config.toml
activation = "squared_relu"
normalize_top_k = true
balance_bias = true
lr_router = 0.000357
tie_embeddings = "early"
batch_tokens = [32768, 65536, 98304]
seq_len = 512
steps = 8984
Below are experts of layer 2 (counted from 0) of a mixture-of-experts language model. Rows are named router (the router's row for the expert), down (a neuron's output weights, with its number) and show model dimensions 0-159. Each number is 50 + 10 x the weight over its row's rms, rounded and kept within 0 to 99.
After each expert's rows: a language model's description of what the expert responds to. This comes from a sample of Wikipedia text that the model never trained on.

# expert 54
router:43 40 48 42 43 49 43 30 51 66 57 61 35 50 59 63 74 51 50 65 43 65 68 44 60 53 47 42 60 62 71 52 41 47 46 36 51 50 53 35 54 43 49 36 49 53 57 62 64 49 49 45 58 53 51 65 50 60 58 42 57 55 41 68 42 65 53 43 30 52 43 56 46 49 52 56 39 42 46 48 45 52 55 36 53 54 60 41 45 41 42 57 43 46 53 45 33 71 43 46 46 44 48 51 49 31 46 61 58 46 65 42 41 60 41 53 63 27 40 52 51 42 46 65 40 37 31 43 59 53 68 62 65 49 53 31 47 39 61 44 31 64 51 38 44 52 44 61 45 68 46 36 50 60 65 20 61 50 46 49
down1:50 70 41 56 27 63 45 49 62 56 49 62 72 36 62 39 48 47 35 47 57 55 44 32 61 50 43 60 49 52 51 44 47 34 61 55 67 48 30 66 50 66 40 52 46 47 38 34 48 52 47 52 32 46 61 46 39 58 49 50 53 35 54 54 44 52 56 56 59 29 44 47 47 56 41 49 42 55 50 44 61 50 33 34 53 39 60 61 52 28 51 52 44 79 52 59 62 45 31 59 50 61 42 66 49 38 54 43 35 49 43 35 55 62 49 37 34 64 55 60 44 55 54 55 46 54 64 39 37 45 36 60 30 52 31 57 57 59 38 43 46 48 69 52 48 48 53 64 47 58 31 59 57 44 57 44 54 49 56 55
down2:53 46 53 51 65 49 49 52 54 57 62 41 33 56 55 44 56 43 67 51 59 56 53 56 48 66 43 46 48 49 37 59 37 32 46 52 52 59 51 35 68 50 68 49 48 45 59 51 57 37 41 59 61 44 41 64 58 51 64 49 56 45 28 48 63 39 54 50 50 40 53 46 51 51 50 54 51 34 40 64 43 65 55 45 51 58 87 49 52 65 53 47 54 54 51 45 62 66 47 53 39 53 55 60 50 56 59 34 42 31 44 58 46 54 51 61 59 75 50 51 57 22 62 37 46 66 62 66 70 42 37 49 67 52 48 48 48 55 46 47 51 49 35 30 43 43 52 46 30 45 51 58 50 61 41 53 43 20 55 43
Short word-internal fragments such as cl, c, n, ic, ut in the middle of words, as in night-cl-ub, recy-cl-ed, en-cl-osure.

# expert 4
router:72 69 46 40 49 40 53 55 64 63 66 51 57 43 48 63 47 57 64 54 40 54 50 59 64 40 43 55 48 46 65 60 56 81 58 47 52 53 54 62 56 49 56 55 45 68 32 40 30 46 56 58 62 35 43 32 44 39 29 57 38 64 71 51 48 55 40 48 48 60 55 40 31 40 42 48 49 68 46 71 45 51 54 50 38 50 54 56 56 57 47 58 42 44 58 48 52 61 39 37 49 53 57 53 42 32 56 51 50 40 49 45 63 40 55 37 34 60 35 54 49 30 55 52 55 51 48 42 52 35 45 34 53 48 54 62 60 46 64 68 41 44 53 46 34 62 45 45 56 49 45 45 67 51 42 76 46 51 55 60
down1:60 45 34 44 58 47 47 65 31 40 47 50 49 40 30 51 39 58 50 41 49 62 55 43 65 62 43 70 41 65 46 54 63 65 52 41 44 51 67 39 59 43 60 59 56 51 58 60 73 37 57 64 50 45 41 69 37 54 54 51 32 43 55 67 46 63 53 54 40 57 64 45 45 50 50 45 59 58 40 46 61 54 46 52 58 50 55 54 55 49 53 50 49 46 40 51 57 27 50 64 44 59 62 58 34 33 42 40 60 52 61 55 41 74 35 39 38 50 47 49 53 51 34 59 46 73 53 67 58 47 57 42 34 37 52 55 48 56 66 54 60 39 48 56 36 44 49 42 59 60 32 57 60 54 45 54 30 61 28 51
down2:50 32 61 42 51 47 53 43 47 32 43 29 53 66 70 59 41 50 48 34 53 42 52 45 50 63 54 60 51 38 62 55 72 54 68 49 60 48 45 48 50 42 48 56 63 47 48 31 46 39 69 32 44 33 51 49 34 48 49 48 52 61 59 78 40 37 51 73 33 44 40 48 50 49 50 62 47 55 50 56 40 58 46 49 53 54 66 52 44 44 38 48 57 51 52 55 37 64 51 49 47 65 44 45 48 47 61 45 49 52 54 37 57 44 53 43 36 49 59 51 23 48 35 49 65 60 64 34 58 49 36 46 41 43 40 44 46 62 46 48 67 35 55 57 51 59 60 75 72 48 37 31 47 52 61 54 55 41 55 47
Commas and coordinating words joining list items or clauses, such as and, as, among, plus Latin or French et in citations and quotations.

# expert 9
router:59 67 45 56 57 50 58 54 62 43 54 47 55 48 28 59 55 36 66 55 34 61 51 53 52 39 47 70 42 54 32 59 48 68 63 49 50 46 47 56 70 42 53 74 42 53 54 30 43 66 38 46 39 59 44 39 70 39 50 46 40 54 52 64 52 37 38 43 65 47 64 32 51 43 47 38 50 72 56 45 44 56 67 33 48 40 51 51 52 62 57 59 45 40 56 43 47 58 43 68 59 35 48 53 45 30 46 60 49 47 57 65 32 51 51 45 50 61 56 56 36 45 39 53 54 40 46 64 43 46 36 26 52 51 50 58 53 43 51 58 47 55 61 43 60 45 62 47 71 48 55 37 39 54 45 65 40 48 61 69
down0:45 49 46 60 51 60 34 46 68 36 52 55 62 54 39 47 59 46 45 43 63 63 55 37 48 44 67 65 51 53 37 44 48 78 65 42 56 52 43 49 40 51 43 53 58 58 32 36 59 54 59 46 43 46 57 53 64 45 55 44 41 65 55 52 45 50 48 73 53 45 55 54 44 52 58 51 39 46 37 42 50 48 49 54 51 49 42 43 37 68 66 44 53 46 40 44 47 30 47 52 51 45 46 67 39 56 55 36 50 38 55 52 58 29 74 42 33 50 56 42 29 42 49 58 72 63 39 46 55 44 55 45 64 38 42 53 67 56 36 51 57 38 67 53 52 63 35 32 42 37 64 57 33 55 57 36 38 34 59 61
down1:44 29 58 68 67 47 42 32 49 56 55 40 45 41 61 68 58 41 38 62 47 43 44 55 50 57 43 54 51 59 56 43 52 34 47 42 60 56 56 66 48 41 53 37 45 30 61 48 40 54 58 36 42 52 31 76 38 20 39 59 39 49 40 51 65 60 59 50 38 37 47 48 32 65 72 55 49 42 34 38 64 58 46 57 48 45 62 48 59 59 45 35 40 56 41 39 64 64 42 48 58 34 39 59 43 59 54 50 47 43 59 65 57 47 59 25 55 46 46 57 57 48 41 45 52 48 51 54 52 43 60 58 69 50 47 53 41 56 40 47 39 40 50 56 50 55 46 41 50 41 58 58 46 49 44 52 48 32 32 66
The words and and or between list items or number ranges ("0 and 9", "3 or 4"), plus some commas, US and dollar signs.

# expert 39
router:52 42 46 63 56 56 59 54 47 41 40 26 54 55 40 58 30 60 51 42 45 51 55 57 47 57 40 59 49 60 31 35 38 36 41 47 53 36 40 62 53 53 55 42 44 47 53 38 55 54 46 46 54 50 41 63 34 51 57 52 42 49 46 40 42 41 44 35 48 62 35 44 47 38 67 48 38 53 65 56 34 61 46 62 52 41 44 43 47 52 39 37 68 73 36 69 52 44 55 60 52 39 65 65 53 40 58 45 55 37 48 53 63 52 47 56 52 51 63 68 48 55 45 57 42 68 58 62 57 59 59 65 41 50 38 31 54 34 36 37 58 48 56 36 47 66 54 55 57 55 39 76 64 46 59 62 55 67 59 70
down0:46 40 65 53 44 51 51 56 59 60 35 57 42 62 60 53 52 54 47 46 39 48 36 47 39 55 32 44 57 45 24 41 59 55 45 57 26 38 46 46 45 54 56 60 16 50 55 46 43 54 54 42 47 47 59 58 56 53 31 59 52 61 28 61 46 55 39 54 54 49 54 63 42 40 41 50 30 44 50 62 34 59 38 65 46 45 59 54 57 54 54 29 45 58 41 66 49 47 62 37 47 44 59 54 44 58 50 41 56 30 44 35 63 54 56 45 65 43 53 49 43 44 45 58 46 46 44 67 44 61 74 59 37 49 32 36 59 62 43 29 52 54 51 44 42 72 55 31 58 57 65 52 62 46 54 50 56 54 50 57
down1:47 58 50 39 37 59 52 38 51 38 43 43 46 41 58 56 68 68 58 41 40 28 56 58 42 51 54 43 57 32 42 71 44 52 42 53 59 48 35 50 49 40 49 65 43 58 57 63 76 48 58 53 47 44 56 59 50 45 57 51 40 49 52 46 54 54 70 60 39 61 52 56 56 42 47 71 72 62 74 52 55 48 62 60 33 57 39 55 51 53 44 65 63 65 56 49 36 51 50 49 36 60 38 46 51 63 60 32 41 41 62 67 43 47 53 49 37 61 37 50 54 42 42 44 62 49 56 65 53 61 55 35 48 52 77 43 39 48 69 52 53 53 50 49 42 61 49 47 37 49 33 45 56 46 53 47 28 57 35 42
Adjectives and adjective-forming pieces after a or the, such as special, high, single, round, final, regular, and the endings -ual and -ly.

# expert 23
router:59 58 46 48 55 46 38 63 57 39 56 41 30 44 44 50 40 50 43 64 30 53 49 62 47 60 72 55 54 51 29 60 42 60 45 52 59 42 54 56 45 36 51 66 60 56 40 52 70 73 38 46 50 57 64 44 61 69 46 66 45 57 38 59 62 62 54 44 52 60 63 40 33 50 52 36 46 57 41 62 47 60 66 46 43 33 37 42 39 54 67 43 35 48 52 53 58 55 27 43 47 32 66 52 53 31 65 36 36 38 42 48 45 43 42 54 36 54 39 55 50 43 46 54 55 54 38 57 64 60 56 57 65 37 35 40 57 56 51 56 49 55 61 45 69 48 43 47 56 47 55 58 38 53 41 37 51 46 64 59
down0:61 62 49 62 41 59 42 46 37 27 48 62 39 43 35 52 56 57 53 55 47 45 43 48 58 40 49 53 59 43 44 67 44 63 46 48 62 55 41 35 28 35 76 53 50 79 59 39 42 57 59 59 44 61 56 50 45 42 59 44 41 38 58 46 46 42 50 49 62 60 44 38 40 50 55 36 45 42 47 39 30 59 46 55 39 60 53 48 52 75 42 44 39 51 60 40 53 40 64 59 44 59 51 41 57 52 48 58 57 48 47 64 46 42 55 54 25 64 39 60 43 39 49 50 64 39 77 43 69 57 53 36 43 53 58 68 44 54 45 48 41 68 49 51 49 36 66 37 57 50 44 65 54 44 52 47 43 52 33 44
down1:44 51 56 69 46 64 55 53 62 55 46 61 33 49 65 35 43 48 52 37 36 55 64 58 41 48 58 49 60 77 44 47 54 59 42 41 72 44 61 54 45 35 62 49 46 49 43 62 75 48 50 53 40 13 35 48 44 45 61 59 49 59 39 54 31 63 54 40 64 56 39 49 43 41 41 50 31 54 47 43 62 66 45 50 47 47 47 61 67 47 38 54 55 51 43 56 51 39 51 61 53 33 55 46 49 52 44 43 42 38 34 49 49 60 55 44 52 54 49 32 54 48 61 54 52 53 44 72 48 47 49 63 70 50 48 41 37 46 51 50 45 57 39 40 64 52 44 66 44 58 53 62 50 41 58 33 64 45 63 31
Mostly "and", "or", slashes and ampersands joining items, plus single lowercase letters starting words, e.g. th in thigh, r in render, f in fillings.

# expert 51
router:44 47 68 52 63 58 45 52 58 46 60 56 62 55 41 40 62 59 53 50 50 36 47 40 51 35 45 43 37 53 46 51 52 44 60 52 57 53 42 56 43 44 52 49 59 35 59 52 59 47 32 60 38 41 57 50 49 46 72 44 62 47 35 59 63 63 61 29 49 39 32 54 44 58 54 42 39 28 60 48 46 51 59 67 38 61 39 46 41 70 60 64 44 32 40 58 60 45 58 47 58 54 60 60 58 46 36 64 57 57 66 65 55 64 55 40 56 47 39 38 65 55 59 41 62 35 71 51 53 45 50 57 40 73 53 57 55 48 53 51 47 36 49 54 48 60 65 38 52 64 54 66 34 61 54 43 32 59 30 38
down1:51 63 73 65 50 46 44 51 47 44 60 53 54 53 34 52 44 59 45 39 68 44 50 60 51 40 39 67 56 65 49 44 49 44 57 57 68 58 55 65 53 56 52 61 55 26 58 62 51 55 36 42 60 52 48 55 56 53 53 53 58 50 58 59 49 60 51 38 43 28 46 62 56 41 54 55 61 52 47 49 41 55 56 48 43 56 33 67 54 44 31 41 41 57 38 56 55 64 45 48 67 64 66 49 39 29 51 61 54 36 64 49 53 41 62 54 45 74 49 46 60 65 47 47 42 40 53 38 48 55 27 71 45 43 47 56 40 55 49 66 37 37 40 42 58 39 48 57 68 49 38 52 63 67 24 49 37 55 46 40
down2:47 47 59 33 54 60 45 70 68 46 57 34 60 45 50 48 48 40 34 38 50 55 50 56 63 61 43 49 32 63 56 70 53 51 70 54 36 58 32 47 51 69 49 62 40 49 49 59 45 54 63 35 48 69 55 42 33 40 56 41 43 53 49 45 41 55 47 42 54 48 36 46 47 70 38 58 40 55 50 49 55 49 43 62 61 40 54 66 38 52 45 48 55 30 41 38 55 57 54 38 47 56 40 43 56 47 45 55 53 65 54 59 53 54 44 32 64 44 42 41 73 50 62 40 65 72 46 59 50 38 38 46 48 64 43 46 54 45 63 45 37 57 47 60 57 73 57 56 60 61 46 54 28 40 52 38 68 45 47 31
Digits in years, seasons, scores and table positions, most often 2 or 3, as in 2012–13, 22 January 2013 and 1–2.

# expert 48
router:36 41 47 36 54 77 57 68 62 45 57 68 45 58 51 41 37 56 59 46 37 46 52 49 46 62 58 63 53 50 58 36 49 53 58 57 59 50 49 62 45 39 69 49 53 36 47 64 44 38 51 38 42 30 51 58 51 40 55 51 51 61 59 52 60 54 41 50 42 58 41 33 32 53 50 56 40 49 64 35 58 44 46 44 47 28 63 51 43 47 46 34 44 41 66 52 37 54 45 63 59 64 58 39 45 58 43 34 55 45 34 48 51 39 43 59 48 35 75 64 40 51 39 44 41 64 44 41 32 30 52 61 52 74 56 56 42 57 42 55 46 58 60 32 54 62 39 64 57 53 55 71 55 46 57 66 51 52 47 43
down0:48 46 50 63 60 56 64 54 41 61 49 58 55 64 58 48 34 47 56 35 48 59 54 55 45 51 69 44 32 56 63 52 57 35 60 59 65 34 48 45 50 53 44 49 44 33 65 35 55 44 47 31 60 41 31 44 57 34 40 54 47 66 47 60 56 56 64 34 36 54 38 31 44 50 37 56 62 67 62 52 53 42 46 53 41 54 42 45 46 40 40 36 50 45 40 55 47 50 48 52 36 33 48 43 49 40 52 43 45 53 29 57 54 56 43 51 42 62 58 46 55 36 37 56 72 56 42 38 51 50 67 42 40 45 43 29 45 43 58 47 74 40 36 66 32 42 38 61 54 53 68 67 50 57 50 34 53 65 54 55
down1:57 59 42 49 62 50 64 57 47 48 52 53 52 47 42 42 44 67 52 56 78 57 53 51 50 48 55 69 28 36 32 42 53 44 49 49 47 36 51 47 47 55 50 47 53 33 52 36 54 56 53 62 49 38 56 60 47 56 66 28 60 54 56 51 51 51 71 46 42 41 69 37 38 48 63 37 68 50 66 45 53 37 58 42 55 52 51 70 51 50 48 56 50 55 59 62 53 44 57 29 54 62 52 23 61 56 69 63 54 47 65 67 53 53 50 45 58 41 60 46 46 52 63 51 44 63 40 42 34 46 74 53 63 48 39 62 67 44 41 43 53 55 42 45 66 51 41 32 52 45 40 51 69 42 40 59 45 61 58 37
Ordinal and sequence words after "the" or "his", such as first, second, final, last, plus season, year, place and "the" inside hyphenated compounds.

# expert 58
router:39 56 56 58 55 59 33 61 48 57 58 43 45 40 53 43 57 51 58 37 58 35 49 52 57 68 55 37 54 43 53 67 48 37 72 52 58 38 45 39 26 35 53 56 50 60 64 57 51 47 41 36 49 54 49 61 32 49 58 52 44 51 43 43 37 70 44 56 56 34 41 64 66 50 45 41 62 52 55 39 50 51 66 47 60 45 35 63 56 51 54 65 48 54 63 36 50 60 36 37 67 50 62 47 33 53 51 62 42 53 46 72 56 59 52 51 52 35 63 43 62 50 62 63 45 46 36 49 75 38 52 53 58 63 56 45 60 48 67 39 32 54 39 55 63 35 58 54 47 29 32 37 61 44 45 48 57 49 45 49
down1:42 44 58 41 60 43 31 50 50 45 39 41 59 60 41 63 42 35 69 53 56 49 60 36 46 27 45 52 52 44 54 48 63 63 63 46 40 48 69 52 64 45 31 52 60 43 58 49 35 40 57 48 77 52 35 55 74 49 40 49 45 56 49 52 54 58 48 62 75 54 46 47 41 50 53 56 42 36 45 43 40 54 46 42 50 30 45 74 49 58 36 47 36 51 50 36 60 49 60 67 41 43 62 57 44 41 55 58 48 44 59 47 50 35 47 50 60 61 45 72 54 59 48 44 47 56 21 42 55 54 56 33 49 56 55 49 32 50 41 43 68 50 40 56 55 57 36 37 49 52 43 47 40 53 36 54 68 41 57 42
down2:41 58 52 57 56 40 46 40 42 38 50 53 58 39 55 63 42 41 42 45 52 35 50 48 63 51 57 52 33 54 63 49 53 40 42 42 26 64 51 46 54 39 50 50 41 61 43 64 41 54 47 31 46 71 40 63 52 60 72 56 67 45 42 40 45 52 39 59 35 65 55 56 53 45 40 48 43 63 57 58 35 44 40 61 35 59 45 52 72 48 57 45 69 65 42 41 41 37 55 26 66 41 66 43 52 52 38 42 51 45 51 58 29 51 51 55 49 37 60 34 53 58 46 36 40 58 52 47 54 46 43 55 44 49 43 32 45 38 25 55 46 46 50 54 42 57 50 34 59 57 43 37 72 60 38 59 48 32 39 41
Word-final pieces ending in s or short syllables, such as ors in electors, ears, ures, as in Ilias, and mit in Summit.

# expert 47
router:65 64 60 43 53 30 59 42 54 38 55 51 40 45 39 66 43 56 54 48 48 53 34 46 58 34 62 61 49 60 71 35 27 48 57 49 47 42 59 45 49 49 41 39 65 50 40 35 52 45 43 66 35 41 28 52 46 57 55 56 54 48 61 62 64 53 45 48 46 54 68 69 57 60 42 34 66 59 49 44 52 59 64 34 36 66 33 43 51 63 58 55 61 48 53 49 51 45 50 64 39 54 65 60 65 50 36 57 45 50 35 42 52 55 42 59 43 34 34 45 58 60 52 54 64 39 50 62 37 51 52 28 54 47 57 43 66 60 36 41 54 66 47 54 57 39 42 61 42 49 35 55 38 40 57 36 55 45 58 49
down1:47 50 38 58 37 58 50 49 60 29 59 46 39 40 66 66 65 51 25 24 42 31 42 41 47 36 50 58 49 35 54 55 43 56 67 60 47 46 49 63 56 62 48 39 52 36 64 58 65 26 60 59 43 59 55 56 42 45 51 46 55 65 43 45 62 52 49 51 41 37 47 45 62 61 34 45 56 40 57 41 41 51 40 61 45 40 60 57 53 43 57 48 34 49 52 37 65 37 49 53 46 58 48 45 46 51 68 40 54 42 35 39 45 66 44 40 51 47 53 48 58 38 76 53 52 45 41 51 42 64 46 61 55 43 60 44 43 63 45 36 42 48 60 59 46 51 70 40 42 53 54 28 67 55 43 46 68 55 57 37
down2:54 39 43 50 44 44 53 42 44 67 28 61 60 43 47 56 39 43 43 57 52 42 39 60 52 41 33 42 43 33 46 30 39 54 34 57 42 58 45 46 49 46 70 38 58 38 33 46 40 32 51 48 44 57 59 57 36 53 45 69 50 52 45 72 41 53 53 63 33 41 56 48 62 51 55 44 45 49 32 37 40 53 40 47 59 53 40 51 58 39 45 24 45 36 61 47 31 61 43 34 50 48 74 46 50 48 58 67 29 52 38 45 46 41 52 63 41 49 33 47 28 59 57 45 47 57 31 59 43 57 51 50 54 49 66 62 51 49 51 38 47 39 48 59 53 46 53 45 45 38 35 57 58 44 58 63 66 36 54 42
A bare space token standing right before a number, such as a year, count or measurement, e.g. "about 180", "in 2013", "June 14, 2023".

# expert 38
router:50 44 62 48 40 58 43 43 40 46 59 53 60 54 42 50 55 54 48 38 68 38 48 45 50 36 42 61 31 52 53 52 43 50 64 52 59 51 49 48 49 57 51 56 49 57 65 66 62 38 56 58 51 53 55 40 53 50 67 64 46 44 44 49 64 67 64 34 28 46 34 40 44 42 51 47 43 33 54 41 40 56 54 61 40 63 58 60 41 67 56 47 42 34 48 55 60 49 60 47 59 48 57 64 55 53 53 54 43 65 62 32 44 52 41 42 71 57 39 57 49 30 59 37 58 42 66 56 46 35 74 56 39 86 45 42 44 49 40 42 40 49 38 51 74 45 62 55 46 65 53 59 52 47 55 55 32 45 34 57
down1:58 34 55 62 32 44 49 45 39 34 64 42 37 38 51 56 56 51 38 32 43 25 60 51 58 55 42 37 42 42 46 38 39 68 45 52 26 49 53 39 56 36 49 43 48 43 62 52 39 51 35 38 68 48 33 37 49 49 30 62 39 36 52 54 52 44 56 51 65 57 59 31 39 56 52 54 37 71 45 60 57 54 50 51 53 53 37 53 59 44 52 50 36 46 46 53 62 52 56 62 52 31 36 62 35 52 55 57 42 47 43 36 52 60 64 55 56 41 59 66 57 51 45 60 48 51 39 34 50 51 40 51 59 44 46 34 26 53 69 49 45 70 35 44 53 55 33 44 54 40 58 46 50 45 64 51 59 42 53 39
down2:45 42 52 58 60 46 53 43 38 38 49 84 49 45 50 29 43 49 57 51 46 50 47 63 50 45 43 58 42 49 61 53 44 61 50 46 59 66 56 62 40 59 44 31 64 26 45 55 31 41 28 60 57 37 56 55 61 50 60 68 39 52 33 45 42 55 49 39 64 44 31 53 44 48 44 40 43 58 50 40 61 52 31 70 47 40 71 41 52 53 51 66 40 44 64 56 40 49 56 53 53 29 43 46 44 31 49 61 55 46 49 56 58 64 48 41 57 54 40 54 45 42 65 62 35 46 56 57 54 62 60 53 45 55 65 42 45 56 53 57 50 62 37 57 37 43 48 65 34 61 47 68 53 42 51 53 38 42 30 43
First digit of a number, mostly 1 or 2, starting years and codes such as 1937, 2016, COVID-19, Under-18.

# expert 32
router:54 37 55 60 52 61 57 59 51 45 66 65 55 57 32 32 35 56 60 49 63 52 36 46 41 39 38 64 31 57 52 53 58 50 43 52 65 60 58 54 41 67 67 59 48 52 58 52 48 33 41 64 53 53 63 55 53 45 50 60 41 48 31 50 49 54 42 43 67 41 46 43 51 65 41 41 45 33 66 50 33 65 40 53 41 46 59 34 50 67 55 39 55 45 53 53 57 40 63 49 56 43 46 44 51 60 47 69 57 39 68 60 65 62 52 36 64 50 48 49 56 39 64 44 53 34 50 49 61 57 73 65 31 60 66 34 45 60 49 60 52 40 52 52 53 53 50 65 36 68 49 41 43 62 43 44 62 41 33 57
down1:68 56 42 67 34 70 58 58 63 44 49 40 30 45 51 51 53 34 49 26 48 50 40 32 44 62 44 75 45 44 64 52 53 48 65 48 58 51 40 66 38 62 48 40 46 58 50 39 53 62 45 45 46 41 41 57 63 45 33 44 42 65 49 47 49 47 42 46 60 52 58 53 35 61 40 56 32 54 61 60 40 30 63 42 52 49 54 42 52 60 46 60 40 52 52 40 62 54 42 42 55 56 48 36 46 46 54 39 61 40 53 41 46 50 61 52 63 51 54 73 38 31 41 50 62 37 37 51 47 44 45 47 33 46 46 56 42 52 54 63 62 48 65 73 55 68 57 52 40 63 41 54 54 50 66 40 43 56 32 62
down2:62 52 55 58 59 63 42 47 51 66 56 55 47 51 46 41 43 49 47 29 56 49 54 56 47 60 50 75 59 26 41 49 44 48 42 41 75 52 37 44 51 22 66 38 27 51 68 46 32 49 43 34 50 69 28 40 48 59 58 53 49 57 59 51 45 52 58 45 50 46 54 57 34 58 38 33 59 36 68 63 40 52 54 56 48 39 64 50 54 47 33 55 50 40 55 60 41 42 40 49 33 62 51 47 36 62 52 60 45 56 45 53 40 60 45 47 53 53 62 45 36 44 58 64 47 60 55 58 47 60 47 50 53 53 38 49 32 41 58 49 52 54 46 71 59 57 58 44 53 49 46 28 63 45 61 41 55 53 40 32
Digit tokens, overwhelmingly 0, in years like 2001 and 2004, decimals like 0.0, and zero-filled sports stats tables.

# expert 13
router:58 55 49 67 66 55 48 62 47 55 58 56 60 60 64 56 64 50 57 35 58 47 53 63 63 50 40 49 68 57 38 49 35 46 41 56 63 64 43 51 44 45 51 48 41 57 46 51 42 52 35 60 55 54 35 59 39 60 63 51 54 39 30 62 59 68 49 61 45 60 60 61 44 59 63 41 45 56 39 59 35 62 37 44 54 72 58 57 55 52 52 70 38 41 32 35 39 37 45 41 57 51 72 63 48 40 37 46 35 50 63 55 31 46 47 57 60 38 68 57 48 43 43 49 40 73 34 44 62 39 57 59 45 62 58 42 60 56 55 33 43 41 61 53 63 55 53 53 57 40 42 41 57 63 32 45 61 46 52 46
down1:26 59 60 37 48 55 47 47 50 37 52 52 39 57 41 58 51 51 51 49 55 24 51 52 58 62 51 43 51 40 41 69 41 60 56 55 57 53 42 50 46 48 56 63 63 49 57 44 51 76 45 49 63 70 55 47 69 50 72 52 33 39 50 56 47 54 53 88 54 47 54 64 50 38 50 73 51 46 48 65 39 47 62 59 63 45 67 46 41 50 49 43 68 60 40 58 53 53 48 55 57 56 44 31 55 71 56 40 47 49 46 61 49 67 48 45 59 55 54 48 62 30 57 40 48 44 61 52 58 61 46 67 44 57 54 43 49 45 47 43 62 42 42 45 29 40 57 42 42 30 47 45 56 46 49 60 57 37 52 38
down2:41 35 57 28 52 57 44 54 64 61 54 72 62 48 68 63 70 60 57 51 47 51 46 52 44 25 48 50 53 49 65 42 48 59 56 46 56 53 58 54 47 28 66 43 57 57 55 53 62 43 41 51 58 40 46 55 63 29 56 42 49 43 46 53 46 51 56 59 59 57 48 44 36 43 55 47 37 33 60 57 55 49 37 52 31 46 63 24 58 41 49 25 51 51 55 47 57 75 45 44 58 38 46 43 46 56 40 48 35 46 59 48 42 39 43 43 43 56 55 57 47 30 72 50 52 39 47 62 57 57 57 45 44 33 44 49 42 30 60 42 53 59 42 47 41 64 68 54 44 56 25 47 58 45 61 48 50 45 39 51
Short lowercase word pieces inside common words, especially after an opening letter, as in mat-ter, but-ter, Presby-ter, f-ri-able.

# expert 14
router:55 51 52 56 47 59 45 51 56 50 43 40 48 51 36 55 42 66 45 56 44 39 55 52 48 58 39 40 61 47 52 57 45 47 53 50 61 58 42 46 53 50 35 56 43 52 72 39 66 42 37 49 52 53 33 62 29 54 58 38 46 40 61 37 58 59 35 44 51 42 42 63 49 44 53 57 53 38 60 44 43 54 59 55 51 75 46 39 60 45 61 31 43 48 60 40 37 40 46 34 24 42 29 66 36 52 52 53 47 43 54 35 60 51 46 76 79 48 35 43 48 53 62 39 64 31 54 45 60 55 63 52 66 52 37 32 34 47 47 65 50 52 44 46 44 56 42 41 37 44 63 39 54 50 41 64 45 65 60 57
down0:43 51 59 43 53 65 36 66 42 50 52 35 39 53 61 55 60 57 50 41 62 60 58 48 44 38 73 59 56 52 51 38 61 42 65 61 56 31 48 50 38 54 54 50 47 63 44 32 54 31 53 46 58 61 41 48 34 45 57 48 61 51 51 31 40 47 54 57 45 50 51 54 53 45 70 55 55 61 53 56 53 40 65 43 54 32 55 56 68 47 64 49 59 64 50 39 63 51 64 39 52 61 66 52 45 55 47 51 45 40 32 36 66 32 69 62 38 52 44 73 66 52 71 51 41 47 58 49 54 41 45 59 57 54 47 57 35 48 55 48 45 38 50 39 67 65 66 60 57 72 54 50 49 63 49 67 42 57 41 61
down1:45 51 57 62 50 48 51 44 47 55 35 59 59 54 55 56 45 44 52 43 50 59 51 46 44 53 59 34 83 43 39 51 49 32 54 57 42 39 75 51 44 30 46 45 45 43 52 44 39 51 45 26 45 53 44 45 35 42 52 49 65 35 48 44 58 42 58 33 46 49 44 46 43 63 47 62 42 52 78 49 77 56 48 44 35 58 43 48 50 62 51 48 56 42 46 50 63 41 47 52 57 61 30 55 50 43 44 59 53 42 57 74 46 39 58 44 43 42 49 57 50 38 59 57 57 53 64 56 44 58 29 43 42 64 48 48 36 52 42 56 60 35 25 45 42 52 45 70 34 48 44 45 59 51 44 32 28 47 40 47
Word pieces inside proper names, acronyms and subscripts following an initial capital, such as K-omin-fo, M-aid, FB-I, Ell-iot.

# expert 60
router:37 34 63 55 48 62 52 47 44 43 63 67 63 46 39 49 40 48 46 48 48 29 35 42 54 34 37 65 41 42 32 62 42 36 61 52 58 51 57 60 42 53 59 62 56 55 66 59 51 34 56 66 40 44 47 59 62 54 61 57 52 54 44 54 55 60 49 46 50 60 25 48 55 44 50 47 38 31 47 44 36 60 37 65 44 53 64 35 34 63 57 61 51 39 49 49 60 44 67 35 60 51 55 64 53 45 54 52 49 49 61 54 71 52 42 50 58 52 45 35 50 27 64 36 47 32 68 56 55 52 60 50 51 66 65 40 33 57 58 43 48 45 62 45 54 48 62 59 37 69 53 49 38 61 54 50 54 58 37 49
down1:60 42 61 55 44 59 66 54 50 47 57 50 59 60 49 53 70 34 54 58 40 60 51 44 54 24 56 55 49 54 48 52 54 57 35 50 63 50 25 50 41 35 50 50 54 28 36 51 39 56 41 29 45 64 34 44 54 60 37 66 38 48 50 53 65 53 49 42 55 47 43 58 56 47 51 46 47 53 63 35 57 29 36 58 54 50 61 50 62 55 47 45 42 46 62 56 47 51 59 51 51 62 68 62 34 37 61 44 51 60 64 47 48 45 54 55 35 53 49 61 46 43 47 38 64 62 40 37 48 41 69 40 49 38 48 59 60 49 29 36 46 60 36 51 45 27 50 44 42 51 40 55 41 38 27 43 44 28 37 60
down2:61 43 52 41 61 47 37 61 76 54 44 60 66 38 37 59 59 44 48 43 48 64 44 53 60 53 52 41 36 42 61 49 56 45 64 46 41 53 46 38 41 36 53 40 41 53 54 43 52 25 57 50 39 47 33 31 58 56 50 26 58 59 51 48 52 60 58 58 46 60 61 61 49 45 54 42 48 53 63 46 45 47 66 69 70 46 38 59 53 58 68 51 43 58 49 55 57 62 64 42 60 48 41 43 57 65 32 53 48 61 53 41 55 52 30 45 73 61 54 53 46 57 49 63 45 31 42 57 51 48 42 37 32 68 53 49 54 36 71 33 65 52 66 69 52 44 43 48 50 60 52 46 45 38 64 41 49 56 51 46
First digit of multi-digit numbers, mostly the 1 beginning years like 1928, 1969, also codes and coordinates.